config = dict(
    n_layer=8,
    d_model=96,
    n_experts=96,
    experts_per_token=2,
    d_expert=64,
    d_shared_expert=0,
    activation='swiglu',
    moe_layers=[1, 2, 3, 4, 5, 6, 7],
    router_score='softmax',
    normalize_top_k=True,
    routed_scale=1.0,
    balance_loss=0.0116,
    balance_bias=False,
    n_groups=8,
    groups_per_token=3,
    init_std_router=0.00688,
    lr_router=0.00429,
    vocab_size=16384,
    norm='layernorm',
    norm_eps=1e-05,
    tie_embeddings=False,
    optimizer='ademamix',
    lr=0.00101,
    beta1=0.9,
    batch_tokens=[65536, 131072],
    seq_len=256,
    train_tokens=646200000,
    steps=6790,
    dataset='wikipedia_en',
)
Below are experts of layer 2 (counted from 0) of a mixture-of-experts language model. Rows are named router (the router's row for the expert), gate (a neuron's input weights, with its number), up (a neuron's input weights, with its number) and show model dimensions 0-95. Each number is 500 + 25 x the weight over its row's rms, rounded and kept within 0 to 999. Numbers have three digits each.
Before each expert's rows: "comes after" lists some tokens at least twice as common just before its tokens as in all text. This comes from a sample of Wikipedia text that the model never trained on. Tokens count by the router's weight.

# expert 81
comes after: "20", "19", " to", "th", " was", "18"
router:495529555537514507504493517496512501491494459514444462525489454497521531510478504506467494486513497490532458492480519513489536501546471489479500524494535513515525465501496488521523512531463490537517461493554477526478485497468464516516467518481467468473549500475484501504513473541485471543
gate0:569488500515503446527488517539498560488503486491482492528479465514504495482490476488503492475473468482511503513496510512495475440555489513515515501505473540516512522477482565500513477469513484477517518528508536451498470499529499528530450484462485501488503487551498476513493492508534476515
up0:491499486459518528502485487548526538486545519515520490480501522467482505486483515459527501487470493490506522556506483472504530479497511488476517492510492531486503488473504553494524509458512517471505540485440490483484491542525466476551475496481534472497505544517459525503503448499489528550
gate1:443468479468491461461499485511534517496498515477472515478493489536482541495492468475501513495468534489531538519527504512497538472531494498515534513483541484510539524484506481459505503452546538481501497483542499485488501542529503524500496482540498439488488447476471521510508500476523503522
up1:489469514485506521495467496493526525466524506527478529473467498530512495487473516537498485541474547474517523499468478483513534447515520536465532524495508529496478472504530465504524488512522522544496519494508469468497523513515507482504447519508465491470549449483469489486514520515438477510
gate2:510479484482504455483512465482463528502462498494490485458535502517464517488490540508514491537515554518488493466500448508519465469503515487478494477493529535473518499482518473515470506510508536499483491542528475536489508512554510485501492484554488492484523476431527497514487527455507535519
up2:540532498548491513465493530496502577502485493503511518541558487434494491539506530464497515509515470507521480495514545526534482501518483506490501503526473479503485486472470488471510499519494457498533494491484443462461538516515501482488517478479466552502491512512471497491509508531495487500
gate3:516438500516509483484474484483487508475468482487494503550482469491493491502509511528521483528512547510483508476518489473467545504515475491531476464511497482515533512500532532557481492504519520525532516486494469533485496519514500489452498505550457499464525525501488497555553500511448469471
up3:461495490458472497506510473517516523454504491505442512524481547497526504540529500534499505527475476528532504473494509488475521546510528521506514485466497506465524494503518551472518530465509479452465522499468490501548472518493470506497558470559491496524498489514515528485486509476477522499
gate4:521463488492502535489466501477541465524524521467491493528491529518499494527475480509490488536462531565537490472475465529476480514489536527540491507506462526520482518484495499529521513487523452490501454537459480504504499504529517488514526478548466507505488482549495450510513528486474491497
up4:484467491510495521540479525517517481508496532523492525537524488506493473520475484538505517467497496509514512507504479489495501483445527457459479502479523511516505434491517529579504494524503511508499475490510471463496546532507466486550473527498496490521516479427478465532515516495482488490
gate5:519482510548513485465476498492448491473487496527475510511532508481478507521505514475508526512487504463508512539532524465475499540494467501529522495465493494545559496489454550484470526514512491525472538533535534502477488475465493485472472490560508502497511507498501455541485479483479488523
up5:536485505484495447530582493485497504525516476509510452487503508541466501478512475508499496528481503505545499461491516448519535532524535432509545497459511478488553487506481496474487509548499540489489496473544505525485481517480494499509518487507485481492534511489507503477493502499503494465
gate6:524478519538507514500490496515471470468500519492515532525443451468528541553475446475506496546478476495461509522464495494495517488542436506505545512485504462544473514490501506509500512495496460483461499489513504454526497520506504520492479506513499530506507480486531468485549488526505512496
up6:532477525521478512474552493503503485513504488508501532477478504466516517487518506468481513490515460491480500524490524483498489512480493526574452510495465432486519512488483534493504510509480507472461545470511511525482517524503531518447448482456500543495469510560518510479504482494480490489
gate7:544516478483489510502499474518484455479512472487492455528464530487490460529499497452502513509493513513498472511460514487521435516481480483505511489532534506523456521494482516504564509500477485510493534506479496505565524482496511508494492522466493498485531478568473519471540475514501538523
up7:473522510494488498503484541508482467502499506516469440467489500512507486530524510503481508523438524515529494524468528477524485547475474475469492492507517471476490483503537515488506513476514486499493560490504487494537530508496489419485564529484486541482499496512506535465492525510459479488
gate8:477495494478452512434485510493509497483527487496479536493489501491491495508489534446515482522467556508496523512480497550466497485555476502485503507487526518524485501506480529493517540473462449519529498506497504513492478481469492500529487512500525469513501565489487490543449481458517515543
up8:509499512510510561492503469501448468502537487550497492517503511517501439470463510476479511499477501497485522457484461470460503548492510511454434521496516532518488547504499461517529510482500474496563478548483535529496506487517485522497495514490504493519521527500518487519514477506476491496
gate9:503499478470511505511510485498481473496485487475541486491474488510484509533519474465492494490516527526559523516510467453525517580444487494467531453515497506502471496503467469503535489508482488541531436438476483524517518531517501493515510498506519487509485497505497482546480469513509506523
up9:480467492494515503517510489479500478531516503530498511484496494520488467456490502458488532529488473509478452483534518519502462487536498531474494547478474561530540537512449503503518488470500475483459518505511532486479459470453496545507519493516484476460488517512465522470496510469546498496

# expert 37
comes after: "20", "19", "18", "17", "16", "15"
router:474499504544522506493495484545544514561524457492467513537539503512490487539496511516464496478530501542448489487505494515508476485504548481478464525504533504478520503505536500521547480504474473495502482505440469531497484497531461520493539498479480484499504499495466512457539508505470518479
gate0:504499501494537486518497519498500507477488481505506527517576522518456530511495529490525523541511520502524476493493531497522516460474510515536513473490487548535504504493507475459491507452510456495546523513470528532484457568559523491502499487481489524457514485503460465494501485504507484486
up0:475477560511469471542539496473492488476551501515480469475436478491519504494488501515478493478466533509519547510490514481462482524488497502513540473467521471483497479506507521528520515531507557498499452482494489472532509482518506529465525490541516508525506473484498447503457501485497524519
gate1:491481487499506454478456459497453519533498495499513510528495457528483518508481514541479476532509575549500488492504474481482507515486505520494492532513475519495496515479509505513497570528521497512503557475526532513494471505511539473466494510475515523478500471473500462535494528455481508535
up1:509499502531496473578512477499507514503506492529474505554473476453471471520503523506519509517501527480525508525454541503509467444507504451499507524487504509504505490521483498457506516511487521477475472547449493524492513499518529526526503482460506483514509545540479504478513438474508492494
gate2:470513455510479507475499509490501510474481502505488502508533534501487500478494538488498500528481544486490522538493467503459549500468519494486511533532514461459477513484494512472471524509462523501564469475478465507544516478521529499513521507525474466497453518450442536523501519513495488534
up2:524535535489504498515467486491480540500544503491455496500443531477510539505467532506520490504463476572493497464510480502524512489521502525530507466471500543507495489502508513485560492508481474526512455482475476484541446478486499493518479515484494516501514502497470520491489437515523514471
gate3:477478475495485530528468486500527527479460518502497553543447525495477485449491484501508456511471505489492515490519468517483498509458492482490491555479502529469498509490490502510491566526517463518505551437504486527505473474509496444505502493531503535530505493501514529528496483529520499517
up3:520505479493490486483507445514501437492462492530505503550524497513483542473539469496498499489526499490523509498491445516497489545460495486465496504485476487514501540474520486507455471517528509471495499538500517517490517543460495467493539490509485499491551484523539501457519546505493516552
gate4:500526522487470489473505494506492532465464495510532520522459482491448454462504492522517482497487471485523517526480528502475515513527487526483502518462534481567486480495494515517482476524512507529481544482502539545512483468458497520488518482544542497519499500450513454509489479484545532500
up4:527519532492507466528517399513482476487496513527513535526437480485517504529483523492512517508494475542473498441487503519511468476445509502491494472545499517532471526507508494520537505522502502503476488533480523514449472513509524514514523505462486513490481483489511496467513476492470493510
gate5:493501494495523526523470507465543519502453515478514455495538533508498496518500471521466522463483501505500503477512464541531524477476477479507524529503492504504500558465463507505484497460525552460484528513490487500465514516492499459533499477499484559481494463514508507537545505493558489486
up5:497497457487485493478491587517493497531512487485500466485532495518552493471545476496501508460460479490508523486510510522483489517521486531509522515469530500511513478498540487490493468505505483450525546453559500510488548478538459508527484520469490484525506471527477515514518497503517507470
gate6:537517487486522463537491527496518483514488536519525469520551475473442476500553477448530499485482527512534526527476538497509468475548494496474501533533500531541478493469486515510522498472498475500500503478463533508480471513501507444527493514480529485485535498526519477484515506484526500522
up6:467479485493497510483404479517516483534501501465487503493476523490502508510500494526510519497519474512488511446510493485543475495502496470488533519499470507507526519520521505521503510487541462515482584503515477498508477476481485428529502488517529495506517431530512530498498492519477507491
gate7:514487493486473493509502518506541493518502512464526464492476476508470450530479501507491522509521502509530596514462502472512507469506488535511491529466477518493509526499489513531461459476453506457521497464514506478538515553537520491479513492493512475509515488531531516512446499485525498477
up7:546484493492516472541523504512483486465497511521475505469439492523526494488547452475493486496503493519491495494503490511488505514490446561518493506450544520506488509487508486533550453479509502490474530517513522518479466465450506459532511509464486510529492482507548513508504503535495538492
gate8:506514496465504485530460578491513544544481489492504452532508473496484516455500475484504527510500467522514550513485543532464498488496530475479544516506517483495489499470486487469464505518540506556490505459523491500446461492478507514513508523533530472527486520494482487474485497506513511495
up8:502496498509487510545450518484502517526500499496498476548517500507461514448523485484523540447487470514501503491487538497521470552527510522527504534491504489548509513494500493491454458514512463513443522507524509479475514460466498499515542483541517448515540522512492460488517484483514491501
gate9:494496530531461511475477462494538478513516493505508530541502509494503552476495485495508478526467460491471486500492523539493511494439502489521484561517465487511488535487516533479484490500513536479499470504490496504501508430490511482499508492538519479522450522538506423482496529473491491484
up9:501481581540482476471492494522491535486520470507473508505509522519491476506504510519513516520486476506488528524505486516476483495538460546480522517489516429538531501495474505481520468511454534527487459497482492517503516555453507532495492468524504501514496538504473479518458499472520474480

# expert 76
comes after: " ", " (", "–", "/", "===", " =\n\n"
router:486480485502476468466501550523526500494466521502457517486479477507446543469524493446515536483537461505473540516539486488486520544534515506513478480503493529511512488467524487543503511508459488508496489477532493458517534485503533515520493522498497512537495526491504516500478436531527519472
gate0:521480509498472529486515493518467454489484542519548492481490515508521476481525461492482486513497495434556500516518501524490446512532476517486484518553533493467534517473487487543453484491546478479506479486503501520508481531472519461465513491534499470495520513479510497499517504469470454503
up0:519517462552508431511489486479496483494526476506459512501473476484499517489459482509488496469525487533476446486512503509470544498509508465539496482458509530510484482552506512522492536511526520520533474545474479495514493476500495531445468497476487495501506502530507547499458479518542497493
gate1:501460507516504493492474465484448555526528503541503502514515480495494539488502537520486535508478497528467518520498533542477502483524475517488498530485516451493512541507507497469479509515506500503533477481455491520480509544496464515500453508472451471481472519553509445483530518508464484507
up1:524520511516591455535476502496517505513458463510483507514505469533481472540481482529488479517531479483482488482503516475488506566509520446498471512463479514544502475478521488513498453499501504520461498485483513501493511464548508544497503505486541512517516464505512491518495475510470517496
gate2:551527489483578456539514517506532527482457493531536515500478483435531500446511489517484511496502501485481511511517492478479547500518469522512512493467523501503491486474470521526494514489488546480537457510503501519501496491493516496497464511482497453490521534525519504475535482499545522478
up2:440502500509453529457483497513455503483510530481466511528536517497484500502467538526476477506478526497503505503493494499497452517474472557492470528539558450486520497524503486509510486508499486514493502528507469495495499563475455469496484476498447501541479513530486497520508538493486519505
gate3:510462486523462506494512544509531520498514518482492501491508557489508504453513476519458491494478498520534502523494465546439490517492487483479494449498536469511482481523505508506492517494504474500563429430489535521521499516489509460482510479503512512503493500471511503496508522494542534523
up3:506515485540534515511527493459553555481494498491482483497509480513504527521457542511508479514502486532449537482496535500503499482481528509468499505493498501478519508473507512496441504486503535522463488540492511509503510470506499560530500514509431461513503514477484522500482452487443470494
gate4:488491531489513470499529490517528483478615514544510503501477473506471521463542473495500502496505479517510467531486540485492507521504465500486487510502509501528543494477472459470510463503509495475561486519536494512521516490503498511502455472523527487514481492498543501532532510471511481491
up4:515515476484482513491510488537498469457471513516525518526482530566536507530473488484533523515487510460495446502468492477498501492454487522495492479490510498495534492477503482453509458510456506497526473516495547498530490525519540506510493497507546497536518507467522461546506524483446532518
gate5:547490498486475512475483466499461496483440525498521476539465486491483547472436506535536494475465524489496505524503479489492458498445519568501512506508523478452499524508506518524511532493520504508490474540535533519510501513486529483506516527533497488489447487487513501512516478516490523506
up5:522473504498529520479511536510471532509506527551446485506490478522507512477545485513470511484459513521483509561479456529523519455490521543454511571478535466500522496490506484522527499505490485488541469487514542497493474536497477513489478473486516464527504492516487488486522504512532505498
gate6:490446533515521502501488531515427535504458507497468497468477562483514484462561507507502481494502528472474517539505455514465521488485475482487494508500553480550493502509492538495532509484485511498538498489507477528522466518500501467544505485488470498493527502517513516535471513498483520479
up6:507508487516507536514548503465519549501536520509488493510530461541460482502500504516522508513521501574483545487514490498537522519544515495483524479459479523493495500487478505541493497499473480492492480469545494508503500465523470573497464489526506479471496476458497480475544494499503464482
gate7:475513489486506479495501463507518468527491500505557508501546509483524502521479479525571483498496517485452505474506509511501481483520509486456542489488542506501487468485479479540551515488501498529510537494499474509487488496477432496523468553560465524476508521515456507500510508473491518487
up7:499515504498536471516471536524522472540510500518484512464498471462477484517584488445509506519502491501484498515511533498496524448549504493466527520468495502548472497519497497499507475479474461472475518461482502494483488521502473528539490518538512502530534495526477516455503493479543509482
gate8:500511444524539437484508549511516541469502512484521490479530505481523496534491444456491471529480484494498556457505530500483501513522475497480519470522510503502535525479469516516447509490486503515503479516478523518495501513570491518491536482524496528533516483511535489489510494497474466501
up8:485509477514477530490480510493520563473502493458500491480517560509534519469521508496493560504503497501482542472517502512493478521509518496486505497483507505450533498505488529541496485488494485496499467543525492510487492486538513483485506436531502474565477486467506469501480447511458450493
gate9:542473514512493485485506532489493542531492559504465471531498456537501485516476507491464461498516514458502506512484489488501524476540503510503492472470486510501452520530514552512475520496486491511526541501497541530508450518492500483514462483474519490524444508511511441546475527498487498516
up9:488491495479523483496495509489586474506494513485532503518555560491479493485514484503527552473483490526514497493484495527527476509488521519488516521519469537512501543503527468513474470505541486473446506499496475497516499479548498526497530453523483497525541450489473515472475519494514466497